python train.py --n_layer=12 --d_model=512 --n_experts=64 --d_shared_expert=0 --activation="swiglu" --balance_loss=0.00299 --vocab_size=32768 --norm="rmsnorm" --norm_eps=1e-06 --optimizer="soap_variant" --batch_tokens=262144 --seq_len=1024 --train_tokens=1193000000 --dataset="wikipedia_en"
Below are experts of layer 4 (counted from 0) of a mixture-of-experts language model. Rows are named router (the router's row for the expert), gate (a neuron's input weights, with its number), up (a neuron's input weights, with its number) and show model dimensions 128-255. Each number is 50 + 12 x the weight over its row's rms, rounded and kept within 0 to 99.
Before each expert's rows: "gets" lists some tokens that make up at least twice as much of what it gets as of all text. This comes from a sample of Wikipedia text that the model never trained on. Tokens count by the router's weight.

# expert 55
gets: " was", " his", " he", " is", " He", " as"
router:28 22 58 49 54 65 37 47 54 51 31 54 37 48 49 44 37 44 53 27 68 49 52 55 57 38 41 39 55 65 47 82 53 50 36 27 47 43 47 58 67 75 59 49 40 44 54 57 57 84 37 56 33 50 42 54 53 56 69 50 43 63 43 33 44 39 66 55 54 54 28 57 44 33 67 47 30 35 65 60 69 54 59 27 48 42 39 39 67 62 35 60 35 64 25 46 30 43 28 44 46 50 63 72 46 30 35 56 41 41 44 54 73 38 39 45 40 39 13 57 52 43 59 47 64 56 55 34
gate0:49 38 30 58 55 52 61 58 49 54 29 26 44 45 68 57 31 42 43 50 60 44 38 40 52 37 60 88 43 46 54 63 52 48 68 55 65 42 59 66 53 58 40 43 42 40 65 50 48 45 48 52 51 26 61 22 66 58 27 45 35 61 54 47 53 23 48 51 41 45 65 32 62 52 53 57 42 56 74 41 46 38 57 53 42 50 39 53 79 49 42 23 37 64 73 48 27 49 30 41 48 68 56 52 58 50 48 54 50 57 79 44 56 39 67 44 57 37 51 52 45 57 70 52 40 46 50 53
up0:87 59 56 29 57 48 39 62 50 39 82 45 44 50 40 67 60 42 65 61 54 42 48 43 61 44 52 41 46 37 62 42 47 66 43 47 60 52 79 44 46 28 49 53 42 27 62 41 35 55 31 38 36 54 43 56 49 56 53 50 37 49 66 47 62 45 71 37 55 56 76 52 46 67 40 64 51 61 53 56 56 56 55 70 62 32 43 50 69 31 34 44 33 58 67 52 53 46 69 40 48 71 31 52 54 40 42 48 28 58 50 52 51 27 44 34 51 43 59 55 66 65 49 55 61 55 58 52

# expert 2
gets: "|", "-", " |", " •", " Total", ":"
router:52 50 63 46 43 66 34 56 66 50 46 53 54 60 39 52 47 61 38 17 82 52 47 57 40 60 37 39 55 53 61 45 71 63 50 60 56 54 33 55 38 64 55 39 52 24 56 63 52 53 53 48 58 52 46 60 42 41 37 61 40 53 67 41 37 47 66 55 50 60 69 53 63 60 46 48 36 43 77 64 47 64 42 66 45 47 55 53 45 36 49 52 40 46 38 52 59 34 58 71 38 64 46 52 53 49 43 55 37 53 57 57 32 64 58 67 49 39 48 43 33 44 40 58 65 42 52 45
gate0:60 50 55 22 40 56 54 67 60 50 64 62 48 53 56 38 48 36 63 52 63 25 64 65 57 47 57 41 60 44 49 50 59 51 43 10 40 47 33 42 24 71 40 65 54 39 54 36 37 30 38 43 39 32 61 55 32 70 70 43 50 51 63 58 61 40 35 41 59 47 49 54 41 41 45 31 37 35 50 29 55 46 43 34 45 74 46 33 35 59 71 19 40 46 35 35 68 32 43 62 46 51 53 56 53 45 36 42 38 43 67 58 59 51 66 43 27 76 50 49 47 60 51 31 58 62 55 54
up0:63 38 36 62 65 58 51 71 60 63 49 60 39 51 75 42 46 74 40 58 48 30 28 46 52 60 55 61 33 31 42 27 49 72 55 46 21 47 43 52 32 46 38 47 49 63 64 40 64 46 53 52 51 44 65 54 39 62 57 40 40 32 34 52 56 67 51 43 57 49 61 43 43 51 37 64 58 24 44 32 43 42 61 60 54 44 57 35 45 46 61 57 42 55 59 58 40 49 53 56 47 70 63 57 42 52 48 52 65 50 51 66 52 62 45 35 64 14 49 61 41 48 59 49 37 56 76 50

# expert 36
gets: " ", " A", " G", " C", " D", " S"
router:34 35 31 52 45 65 50 72 52 53 41 45 55 60 66 28 63 60 50 30 39 60 65 46 40 69 28 59 47 59 43 48 55 36 42 40 29 66 71 61 43 62 60 38 40 73 60 61 62 55 57 37 54 43 29 44 41 63 62 51 60 48 43 45 48 56 31 35 83 47 35 54 39 68 59 57 44 46 62 23 53 34 65 45 45 45 46 59 50 47 32 36 33 60 46 59 62 55 34 52 53 55 49 44 54 48 39 76 43 56 37 54 41 51 48 46 61 63 40 50 37 38 54 45 57 55 60 24
gate0:35 45 22 40 38 54 47 50 20 61 59 45 45 43 50 43 65 51 62 28 55 43 50 62 42 53 38 58 69 37 54 66 47 58 59 53 29 51 51 55 56 54 79 61 60 62 72 63 58 57 63 22 55 72 52 59 49 46 34 44 66 62 54 73 54 29 47 46 63 49 53 56 45 41 53 56 34 56 36 59 48 56 68 34 54 41 28 75 65 52 60 43 57 69 40 52 43 42 46 43 41 55 52 43 51 72 47 48 54 43 58 37 56 46 47 70 67 29 38 43 45 75 50 56 30 47 53 57
up0:74 62 45 51 49 58 52 58 68 57 46 69 48 31 86 47 37 48 60 41 65 23 43 35 58 50 59 40 59 57 60 39 39 38 81 47 58 74 57 46 45 51 45 63 34 79 71 49 62 59 51 47 61 64 51 43 66 66 65 71 34 32 56 61 36 56 49 41 61 38 49 38 28 50 47 31 65 32 55 45 51 41 46 63 47 35 51 41 49 51 45 37 57 45 63 42 45 47 46 51 50 67 53 59 41 51 49 45 53 36 63 45 68 67 55 60 51 54 63 44 52 47 59 68 36 63 46 56

# expert 13
gets: " ", "-", ".", "20", "19", "–"
router:38 40 60 74 62 58 58 60 46 53 39 52 58 55 41 58 60 48 45 52 61 71 54 49 53 64 38 48 70 60 63 61 88 53 42 25 29 30 43 46 48 44 48 59 45 45 44 28 56 36 36 69 49 46 55 46 30 47 38 46 25 74 49 52 65 42 53 10 62 61 43 39 40 56 58 39 35 56 57 45 36 38 42 40 35 48 70 63 40 38 48 47 47 60 41 53 31 57 36 30 48 44 50 50 53 40 44 62 66 40 62 60 47 57 63 50 29 62 51 43 45 68 32 52 60 57 51 52
gate0:43 44 64 47 62 38 36 45 53 58 44 67 53 51 22 54 48 23 64 48 69 33 32 32 45 32 44 28 44 44 33 34 57 35 57 51 41 50 53 29 56 55 55 37 37 47 22 38 58 49 36 65 61 66 47 56 44 37 43 51 52 50 11 45 48 58 53 45 52 53 09 50 66 52 55 37 56 60 58 40 78 60 37 61 53 56 37 44 42 40 25 66 48 68 53 30 52 40 43 36 50 45 42 48 58 39 60 58 73 63 38 35 64 30 60 41 32 60 49 58 39 59 77 43 56 69 60 59
up0:83 28 67 65 47 50 62 61 39 46 17 58 53 62 59 59 44 50 64 65 50 06 48 58 46 42 62 56 46 65 38 41 68 58 44 60 67 34 38 36 53 28 45 46 62 48 45 46 57 59 44 77 61 59 40 68 55 15 28 65 35 48 47 42 35 28 57 55 57 36 33 49 51 57 57 24 58 59 68 47 61 51 68 34 42 61 48 47 22 61 63 49 58 64 54 50 40 45 43 43 50 56 69 49 61 13 47 64 34 57 33 35 50 51 64 43 46 47 41 62 28 43 57 44 61 47 59 54

# expert 27
gets: " |", ",", " (", ";", " and", " –"
router:33 41 38 56 58 57 53 71 79 48 36 57 39 49 75 48 64 57 45 58 54 56 69 55 42 28 70 40 50 41 59 42 62 37 42 67 48 46 68 43 49 51 79 33 52 38 69 51 50 52 42 55 58 53 35 54 34 89 72 45 37 65 39 35 56 62 49 40 50 47 54 52 68 30 44 66 46 36 62 44 63 34 37 55 40 51 57 55 57 64 65 86 62 77 10 51 47 38 28 61 35 54 54 63 41 49 41 53 30 42 56 53 44 28 38 57 33 41 38 51 61 51 65 52 67 50 39 49
gate0:58 21 55 72 67 41 56 40 70 36 63 54 36 39 47 55 74 54 55 17 61 38 53 45 59 55 42 53 31 50 40 48 61 34 44 21 54 38 54 54 48 44 60 37 33 30 65 78 59 58 52 29 53 48 51 50 49 42 39 26 62 59 38 79 43 48 39 42 30 55 53 60 50 39 65 57 35 68 43 57 57 39 64 51 33 30 46 51 32 44 60 50 42 48 59 40 33 46 43 57 63 62 64 73 58 73 59 53 42 53 59 43 53 34 61 69 28 52 53 43 53 35 57 71 50 49 68 49
up0:96 55 54 72 44 65 51 67 43 44 63 53 30 58 65 57 61 59 56 37 64 54 55 66 32 31 35 25 52 67 49 55 63 38 48 46 47 51 73 26 58 54 36 59 60 38 42 19 61 46 31 54 70 66 53 34 49 42 60 51 32 43 49 56 65 78 57 51 44 45 55 36 21 46 61 31 42 47 48 66 50 37 43 29 54 55 62 43 59 61 57 52 50 58 49 44 44 52 12 33 55 56 58 66 53 56 33 71 44 49 58 59 70 62 78 70 54 54 49 39 67 62 43 54 54 52 46 45

# expert 38
gets: " ", " \"", " —", " .", " '", " +"
router:53 50 60 56 41 67 53 75 58 48 42 48 46 46 43 57 64 59 46 64 64 63 61 53 38 45 49 59 55 51 34 68 65 49 40 42 33 21 24 55 53 58 74 66 47 15 37 49 46 61 46 17 50 37 48 64 47 75 56 56 50 56 52 17 66 55 57 27 60 55 52 52 44 48 47 49 27 36 56 72 43 51 61 21 51 64 40 34 49 60 46 30 60 59 36 38 69 52 47 49 60 64 39 60 55 45 40 50 60 62 61 49 70 68 44 59 48 35 44 52 57 52 60 39 54 54 29 35
gate0:51 65 44 63 62 41 57 40 70 59 63 43 45 57 39 59 72 29 55 54 28 54 39 39 62 42 52 77 52 51 62 38 34 68 55 62 68 52 50 38 52 71 69 68 44 50 45 60 48 40 72 62 39 46 70 39 41 65 64 47 54 42 26 51 58 46 38 45 40 51 39 58 66 50 44 49 57 44 46 47 59 58 66 55 40 37 40 59 39 61 43 63 45 68 58 53 40 36 46 34 64 67 47 34 53 43 60 62 48 61 33 40 68 65 59 64 61 47 45 63 52 40 44 42 58 68 53 51
up0:77 47 42 65 42 59 46 43 58 63 68 65 45 48 31 43 59 55 48 67 47 47 45 55 58 45 65 71 42 50 51 41 53 42 53 35 39 61 48 48 64 62 69 72 37 63 44 57 39 67 44 70 86 57 61 55 50 42 44 75 49 61 58 64 56 54 38 39 64 50 48 47 64 48 57 46 77 53 41 28 60 57 60 42 49 49 52 48 43 52 29 43 51 75 55 49 46 71 28 48 48 48 38 66 64 31 58 48 51 55 55 64 58 71 72 62 47 51 56 66 62 53 55 48 42 62 32 28

# expert 44
gets: " |", " (", " |\n", "|", "\n", ")\n"
router:46 50 51 36 56 36 39 58 76 53 42 55 44 55 53 52 66 49 53 43 55 31 74 41 55 69 63 28 62 49 46 40 36 46 62 63 32 53 57 60 35 58 87 26 39 45 71 57 50 75 44 30 75 62 29 54 34 55 52 43 40 61 32 54 57 61 43 36 68 51 38 55 72 40 46 54 57 45 58 37 50 24 43 56 51 38 66 59 64 58 49 51 54 49 52 56 41 27 55 56 33 53 52 50 37 52 30 69 32 53 54 39 66 22 35 45 69 51 40 49 75 39 55 45 54 45 27 39
gate0:42 42 61 35 28 40 54 81 29 45 53 50 69 36 49 64 38 58 62 52 49 53 58 48 16 48 46 32 49 43 49 47 19 42 68 53 36 53 54 29 50 52 53 30 35 69 45 50 65 49 50 71 48 64 48 58 38 72 45 56 66 55 48 44 64 61 46 36 37 51 39 50 38 48 52 29 51 53 50 68 35 50 49 50 46 67 27 63 47 40 68 44 58 32 45 46 42 49 59 52 47 62 44 53 46 48 37 54 49 43 42 54 48 73 64 66 46 26 59 40 37 52 37 43 67 65 49 60
up0:74 34 63 55 16 53 72 58 17 59 58 32 52 56 58 56 68 27 51 83 52 40 56 60 35 53 46 53 41 49 35 19 37 36 35 62 46 51 59 40 42 53 57 60 39 46 35 43 47 38 43 41 76 63 48 43 37 75 79 50 64 52 35 60 67 36 44 42 46 27 52 57 58 56 49 36 56 87 47 67 43 48 73 57 39 61 41 52 54 50 49 74 55 33 56 52 49 62 64 44 40 50 28 60 22 54 37 22 61 60 55 29 53 59 64 47 67 44 67 60 47 54 64 46 67 61 38 54

# expert 26
gets: " was", " is", " were", " in", " are", " had"
router:18 39 62 27 63 59 51 42 79 43 37 70 68 52 56 44 40 58 46 40 82 65 53 63 48 43 58 53 56 45 58 45 48 53 31 26 37 44 49 63 47 65 84 29 42 34 59 36 52 74 56 42 53 57 42 69 66 67 60 34 40 55 46 41 42 37 51 48 43 57 47 50 63 36 57 55 47 40 67 34 79 41 63 63 45 45 61 53 37 57 58 38 50 46 50 51 24 32 48 54 46 51 48 79 59 58 46 56 42 46 42 58 43 53 53 54 41 63 48 55 44 47 37 65 51 51 65 69
gate0:71 52 38 34 48 25 59 34 21 52 52 63 59 49 59 64 58 31 44 61 47 42 44 50 26 54 67 50 62 45 58 55 61 62 56 57 78 51 36 64 65 59 50 71 61 65 49 24 56 32 48 30 57 50 64 45 51 53 50 30 65 41 49 41 57 49 41 54 48 30 36 64 53 50 42 53 43 20 46 52 48 56 41 85 38 36 42 66 41 61 52 60 40 42 41 35 41 67 55 45 65 56 64 50 78 57 43 48 56 40 28 70 59 43 60 53 42 38 49 59 56 53 48 37 55 49 43 51
up0:94 49 53 49 38 55 47 69 51 27 24 35 64 49 75 34 39 57 58 46 59 50 21 42 47 53 27 62 43 77 52 49 70 47 58 60 56 51 73 50 28 41 47 63 40 45 34 40 54 28 44 35 44 46 72 30 58 53 32 44 43 46 52 42 47 36 56 38 57 63 67 34 55 44 49 61 60 44 66 52 61 42 52 56 76 67 59 47 56 39 51 48 59 42 43 41 52 42 23 65 41 47 50 53 59 47 31 46 27 49 42 60 24 42 53 58 59 67 37 42 38 48 56 62 57 49 19 34

# expert 51
gets: ".", " the", " a", "'s", " The", " his"
router:42 42 60 54 40 66 47 35 38 34 52 38 45 46 34 43 49 16 56 47 43 71 79 81 58 35 30 44 56 64 45 77 43 41 35 57 49 49 39 44 46 45 71 34 55 39 43 38 50 40 37 58 49 59 49 54 64 36 52 44 36 37 53 42 59 27 41 51 58 58 66 50 57 37 47 24 15 66 58 35 44 50 31 36 49 37 36 77 32 54 42 20 54 47 58 58 43 49 43 58 27 58 41 56 54 50 42 49 42 56 45 49 64 50 45 59 57 39 34 47 53 44 62 31 80 62 45 28
gate0:37 43 52 39 52 20 71 52 58 55 41 51 62 59 55 59 50 42 51 47 37 53 60 63 47 39 50 61 44 56 66 50 56 63 63 22 49 34 56 38 41 45 47 55 36 63 45 42 41 46 53 40 55 42 40 42 45 29 62 41 52 55 45 58 40 69 53 63 28 54 71 54 23 76 46 42 32 39 32 38 46 51 47 45 42 51 43 61 67 59 32 42 60 59 54 55 58 47 37 68 40 46 46 43 33 61 51 40 61 43 46 32 38 51 41 62 47 42 55 47 57 31 38 46 51 53 68 46
up0:81 45 61 50 39 37 52 53 26 49 40 63 47 54 26 42 61 30 47 53 28 46 59 50 59 58 63 31 43 49 54 44 45 50 44 46 63 60 51 74 69 36 47 51 57 43 57 61 38 32 45 81 52 84 30 50 61 47 64 49 47 43 76 58 52 36 35 37 49 58 27 54 56 49 59 58 41 62 66 55 52 56 59 39 63 59 56 46 76 48 35 59 60 36 62 49 40 36 64 53 37 45 57 56 43 64 62 47 68 38 59 38 48 53 41 68 45 46 59 55 44 50 36 47 43 61 58 25

# expert 21
gets: "-", ":", "\n", "|", ")\n", " |\n"
router:37 28 54 27 51 55 53 60 63 48 44 51 76 59 58 54 51 60 20 34 57 55 69 41 59 34 44 56 64 66 76 55 54 48 67 42 67 52 49 58 50 50 45 37 51 52 51 61 62 21 49 60 62 48 69 50 22 46 34 55 40 62 47 57 64 39 47 42 74 75 53 54 50 53 55 43 40 30 48 37 55 27 55 29 52 45 90 45 36 56 35 56 38 44 35 51 44 39 50 79 38 59 58 38 59 63 49 63 47 61 52 51 34 33 61 43 54 38 40 60 26 36 49 60 45 79 32 48
gate0:38 57 46 76 62 54 46 29 38 54 70 42 59 61 47 60 56 48 46 61 66 77 60 54 33 45 54 54 71 67 24 53 47 34 44 39 42 43 22 36 41 64 53 33 28 49 59 50 52 45 41 72 43 57 42 58 67 79 61 42 45 43 33 46 57 63 51 48 61 51 53 50 34 45 56 57 29 81 49 21 41 56 66 50 45 41 45 55 38 45 51 64 28 65 45 64 49 51 43 46 31 42 49 51 59 65 33 54 80 48 33 57 48 37 50 59 51 59 73 63 51 58 23 56 56 53 48 42
up0:67 28 54 70 56 56 42 67 28 41 62 44 63 52 50 49 49 61 41 65 63 61 62 70 49 57 55 56 57 61 37 49 45 48 93 42 42 51 61 39 25 67 56 58 57 41 50 45 50 37 43 60 40 65 55 46 62 33 41 62 50 54 37 50 47 57 66 54 49 51 45 53 50 48 60 80 69 57 49 39 39 36 49 44 41 37 61 64 43 34 56 52 43 52 47 56 49 52 69 57 59 60 74 37 55 45 49 55 48 55 32 51 38 38 54 61 47 52 74 51 47 45 36 49 58 49 33 40

# expert 34
gets: "-", " |", "|", ":", " -", "="
router:37 33 56 47 63 58 42 57 54 51 37 67 39 60 58 52 68 61 42 41 48 49 56 47 46 43 39 22 63 44 62 61 54 31 62 44 58 46 42 55 57 60 47 31 49 55 62 63 59 66 37 70 58 58 56 48 22 40 40 50 40 66 35 60 36 55 55 34 47 58 30 52 61 41 61 70 44 52 51 34 60 42 27 56 48 45 54 44 54 57 41 68 45 66 40 49 61 38 52 42 46 43 68 41 49 54 44 63 47 43 26 51 56 32 45 41 42 50 46 54 29 37 38 33 74 60 55 59
gate0:36 61 39 68 60 33 53 57 28 45 54 68 63 47 58 50 15 45 50 45 42 52 51 66 49 31 62 58 47 30 35 29 36 19 34 49 55 54 50 58 46 47 70 37 63 49 59 58 43 51 46 65 49 50 53 53 58 82 54 24 55 71 54 46 45 34 40 45 51 57 44 43 47 36 54 53 45 61 57 70 36 25 36 54 54 30 42 59 61 38 64 25 41 66 53 48 45 68 56 64 50 53 58 33 54 51 48 57 38 51 30 44 48 44 39 52 57 51 56 44 30 43 40 47 55 71 60 42
up0:93 59 61 71 41 53 79 30 32 35 47 12 36 39 14 51 36 39 69 50 51 64 46 56 52 33 52 42 43 60 37 51 51 57 35 38 31 78 49 49 82 51 71 57 54 41 58 56 41 63 48 55 50 46 41 45 56 67 53 31 37 37 49 42 46 65 55 44 50 59 50 62 57 63 50 60 32 55 53 62 41 59 60 26 64 43 54 51 57 54 38 55 45 64 74 58 51 39 56 54 32 50 70 53 46 54 49 71 52 61 43 57 46 57 38 51 51 50 79 46 59 42 54 34 47 41 33 51

# expert 45
gets: " |", "|", ";", ".", " |\n", "=="
router:46 53 30 53 50 70 36 83 40 53 39 41 53 55 51 58 72 28 54 47 46 56 51 58 55 47 45 44 48 60 49 32 55 44 50 71 44 50 32 47 38 53 68 39 33 22 47 42 46 58 47 66 62 58 39 57 33 55 62 63 31 50 18 19 40 50 51 49 38 47 67 66 79 51 47 55 74 45 64 55 33 63 48 46 45 37 58 33 42 61 69 49 58 56 24 54 47 25 25 58 34 52 58 48 48 55 37 76 28 56 50 48 58 55 53 67 60 40 44 41 42 39 61 37 81 48 36 43
gate0:37 64 61 35 61 52 45 67 58 50 44 51 57 47 50 53 44 47 37 42 72 40 44 63 68 49 32 48 51 47 39 48 49 49 45 47 65 44 41 59 55 68 55 65 63 33 44 26 25 33 35 56 58 58 47 58 60 33 56 51 53 44 66 48 37 47 38 43 53 36 55 44 52 58 52 33 49 57 50 44 53 37 56 53 41 28 56 49 43 72 72 52 51 55 55 73 46 35 78 64 40 50 36 36 45 48 51 53 37 55 41 50 61 45 45 51 55 60 52 61 55 59 62 38 43 40 81 62
up0:65 54 46 74 49 51 56 58 65 61 59 44 52 41 53 54 35 50 34 57 45 45 50 63 60 32 55 50 42 47 51 55 62 42 27 39 49 46 46 22 74 56 39 54 54 45 43 44 40 38 43 43 45 39 67 70 52 41 34 44 43 52 56 42 76 46 51 40 63 53 29 59 50 57 57 49 45 46 62 52 53 64 54 62 54 61 42 56 47 43 60 83 42 59 67 39 37 43 53 35 46 30 28 64 35 62 51 67 49 46 30 33 49 65 40 46 54 64 53 69 53 86 63 35 56 60 52 66

# expert 39
gets: "19", "-", "\n\n", "\n", ".\n\n", "20"
router:45 37 43 26 34 45 66 60 58 55 36 57 41 48 60 40 40 60 25 23 45 66 67 50 58 34 53 24 76 45 47 33 50 46 46 40 44 42 60 69 52 63 61 48 39 59 60 62 63 71 50 73 43 42 54 43 53 45 43 41 46 69 34 53 52 37 36 47 40 64 41 55 54 50 40 55 45 44 34 12 41 48 58 41 40 41 46 48 38 39 35 66 31 58 40 52 47 56 56 61 35 50 94 45 62 56 59 57 45 25 45 59 59 52 40 48 65 53 33 59 33 33 56 50 62 60 32 44
gate0:41 56 44 48 44 34 42 63 51 34 40 71 45 63 48 30 44 43 44 66 56 47 46 53 57 40 35 50 55 46 53 58 56 67 51 48 58 33 48 65 50 45 41 51 58 59 52 83 38 42 54 64 65 22 76 50 50 44 64 47 46 58 58 44 40 46 51 44 55 49 67 55 45 79 47 53 60 42 40 50 50 56 46 43 45 68 66 39 59 56 55 54 51 55 42 43 39 54 60 42 65 57 55 50 36 45 78 53 35 56 47 53 55 47 43 54 48 49 47 59 52 53 50 57 56 61 72 26
up0:99 73 31 54 49 52 47 49 62 49 53 62 61 44 70 52 59 42 63 52 30 58 55 37 52 49 58 66 61 49 55 52 33 60 45 22 49 51 37 67 52 46 66 61 47 63 26 45 46 61 62 60 56 43 61 48 59 62 65 41 49 47 63 43 41 48 40 58 49 60 43 44 51 66 48 59 44 46 71 21 52 47 50 37 49 48 64 55 67 56 52 52 48 57 57 60 40 54 57 55 53 64 52 53 67 33 54 34 28 47 55 56 44 28 59 44 65 36 53 62 44 32 58 68 35 58 39 62

# expert 23
gets: ".", ".\n\n", "\n", ",", " |\n", ".\n"
router:45 63 48 62 38 50 51 56 52 56 31 42 48 57 64 22 65 58 20 48 62 53 56 37 55 55 52 47 60 40 59 69 46 38 64 50 39 55 62 61 43 57 60 26 33 42 29 39 67 43 55 26 35 51 42 70 59 35 44 60 70 75 37 32 56 44 35 49 89 70 55 54 42 69 41 40 53 54 31 29 55 48 62 38 44 30 58 38 38 47 54 55 72 58 51 50 41 39 44 75 45 56 45 71 69 38 34 54 45 37 43 48 53 33 46 41 59 42 53 68 57 41 74 34 63 59 63 34
gate0:27 45 67 51 59 42 53 55 63 61 79 40 35 36 48 34 55 23 57 86 51 49 58 50 34 69 40 48 41 52 36 39 32 53 46 55 61 55 58 45 75 43 48 45 39 43 38 38 54 29 49 60 48 44 48 69 45 64 57 65 47 45 34 37 55 46 52 68 59 49 35 55 50 36 50 45 56 44 40 60 61 43 44 44 31 38 56 59 58 45 48 31 68 58 43 54 63 42 41 45 57 53 64 31 38 62 39 58 48 74 32 51 43 50 49 57 47 42 65 67 47 63 74 70 43 67 40 57
up0:99 66 64 34 53 38 55 56 27 39 74 55 55 40 57 47 48 55 56 33 41 41 42 50 54 64 67 38 41 44 53 55 54 34 39 54 51 41 22 61 43 54 48 43 48 48 52 60 51 46 41 64 81 52 40 35 48 58 45 46 50 41 58 46 22 54 41 32 56 53 51 66 55 50 67 72 62 45 53 65 49 43 61 37 53 68 61 33 40 59 52 57 62 33 66 46 58 42 59 36 84 57 38 53 37 44 38 47 42 42 33 41 80 39 46 50 38 39 75 52 27 27 26 49 70 59 42 46

# expert 43
gets: ".\n\n", "==\n", ".", "\n\n", "==\n\n", " |\n\n"
router:53 41 39 36 57 39 54 42 69 65 53 70 36 64 66 23 40 69 14 21 45 62 45 49 54 46 62 22 53 46 40 47 67 45 61 50 46 52 42 64 50 52 75 30 44 34 54 32 52 50 39 18 51 49 74 63 40 39 58 48 49 68 45 71 59 39 50 43 67 54 72 50 57 42 33 51 58 68 53 46 53 53 53 60 51 37 62 39 62 83 51 77 67 61 48 58 53 45 46 51 52 51 45 72 45 32 51 50 44 42 54 28 55 41 55 50 64 54 55 53 56 45 48 36 64 50 46 40
gate0:50 50 71 68 41 54 44 39 50 55 47 56 61 45 67 41 52 58 19 45 33 40 58 53 52 39 46 42 52 42 69 45 66 60 54 44 37 58 65 47 48 76 62 48 35 59 51 34 26 51 30 67 63 43 56 46 53 45 56 40 44 45 49 56 55 45 36 31 87 73 79 39 31 60 48 41 51 62 64 64 53 60 51 37 31 36 55 72 40 38 56 47 38 49 77 59 51 58 48 53 54 71 54 43 57 36 47 40 45 48 53 44 49 38 50 38 64 59 49 56 57 58 62 60 58 47 62 66
up0:82 57 58 46 36 37 30 44 55 52 62 31 50 71 55 39 80 57 40 30 40 42 44 58 39 59 39 37 65 42 51 35 68 36 31 51 55 54 68 50 35 34 50 45 51 49 46 36 41 53 37 43 60 49 70 73 62 29 26 67 57 56 29 53 51 39 38 52 36 57 54 48 40 52 58 53 65 50 45 69 68 57 58 54 61 31 47 58 76 58 45 49 58 49 58 62 54 55 59 70 34 49 60 52 38 46 55 37 57 47 52 51 56 59 37 44 60 30 80 51 55 43 60 57 59 42 39 68

# expert 49
gets: " ", " |", ";", "–", " —;", "};"
router:37 38 61 54 33 69 53 66 59 60 52 52 44 56 61 54 49 42 35 50 65 63 59 35 52 60 30 60 67 59 46 57 79 63 36 57 42 51 51 68 46 45 45 47 48 44 50 35 51 62 32 35 33 57 62 47 44 57 57 55 50 81 37 32 54 33 46 35 35 41 42 51 40 63 37 69 56 27 45 42 49 47 50 24 46 44 49 50 33 56 64 58 52 70 31 49 53 51 29 40 51 51 54 58 59 54 55 46 43 57 55 58 49 57 50 56 52 67 35 36 49 47 42 43 70 48 42 52
gate0:47 28 52 42 58 51 58 43 45 58 55 65 41 57 55 33 38 74 43 52 45 56 61 22 59 40 51 55 45 60 33 39 41 50 61 60 34 51 35 43 45 48 55 51 28 61 52 47 54 38 43 54 64 53 41 69 62 68 58 48 54 62 44 37 47 59 33 28 43 24 62 31 53 69 64 58 54 58 66 57 40 48 62 53 49 32 50 30 42 36 43 56 51 35 36 43 57 43 49 48 45 45 47 52 62 60 34 57 46 44 43 52 53 49 66 67 57 57 36 44 48 52 46 51 48 36 64 31
up0:53 63 48 45 41 47 48 36 59 77 42 45 56 53 38 26 38 36 68 43 45 37 62 26 57 60 43 64 27 39 32 38 30 45 56 60 34 43 54 56 39 48 54 56 39 37 75 37 62 36 43 62 71 43 50 40 64 42 50 58 72 57 57 46 40 53 45 26 51 46 56 34 48 54 45 67 34 44 52 59 39 62 63 22 48 56 28 48 33 52 30 59 36 43 29 54 37 49 53 51 54 40 56 41 51 54 69 54 65 45 52 40 40 62 44 61 56 52 52 52 45 53 60 51 62 51 55 42

# expert 63
gets: ",", " and", " (", ";", " is", " or"
router:19 38 55 51 28 43 61 61 57 22 40 43 48 62 62 44 70 52 44 48 61 58 52 48 54 34 60 47 50 48 57 49 46 47 65 27 30 48 68 45 44 58 54 38 35 62 54 38 70 50 72 39 44 42 43 68 47 71 61 63 47 62 49 51 52 66 55 29 67 64 37 42 48 35 47 34 67 21 59 32 76 57 51 61 46 31 61 47 60 56 57 48 62 73 31 57 52 36 53 78 45 44 37 57 55 47 39 51 55 62 58 45 37 16 52 44 57 57 38 63 64 48 67 49 62 51 72 34
gate0:34 52 47 57 63 46 59 49 53 46 23 43 30 55 57 57 48 67 51 69 48 51 66 55 57 47 37 51 64 45 57 58 58 50 39 60 45 54 63 32 45 40 54 72 48 58 62 28 36 50 56 49 70 62 44 54 55 60 69 64 48 33 55 58 39 48 56 34 63 27 41 53 57 39 58 54 63 27 75 30 54 36 50 57 49 33 56 46 40 29 56 40 48 50 59 56 49 33 45 23 53 62 49 51 50 59 53 76 48 75 37 42 31 47 57 54 49 45 47 54 45 80 46 51 48 60 53 55
up0:72 50 69 69 69 73 48 58 60 57 34 63 45 58 58 42 50 33 47 56 43 62 52 17 48 44 31 87 59 52 37 42 48 36 40 79 51 66 46 40 73 31 25 50 59 46 74 75 42 68 60 44 65 49 58 63 52 43 26 51 35 28 53 32 21 58 54 45 62 58 52 33 73 42 49 45 58 62 41 79 36 61 51 50 57 46 26 41 43 42 59 52 57 43 40 55 26 63 47 66 57 38 55 46 65 49 49 39 61 60 58 32 45 45 34 42 51 44 43 44 44 38 39 65 61 61 45 50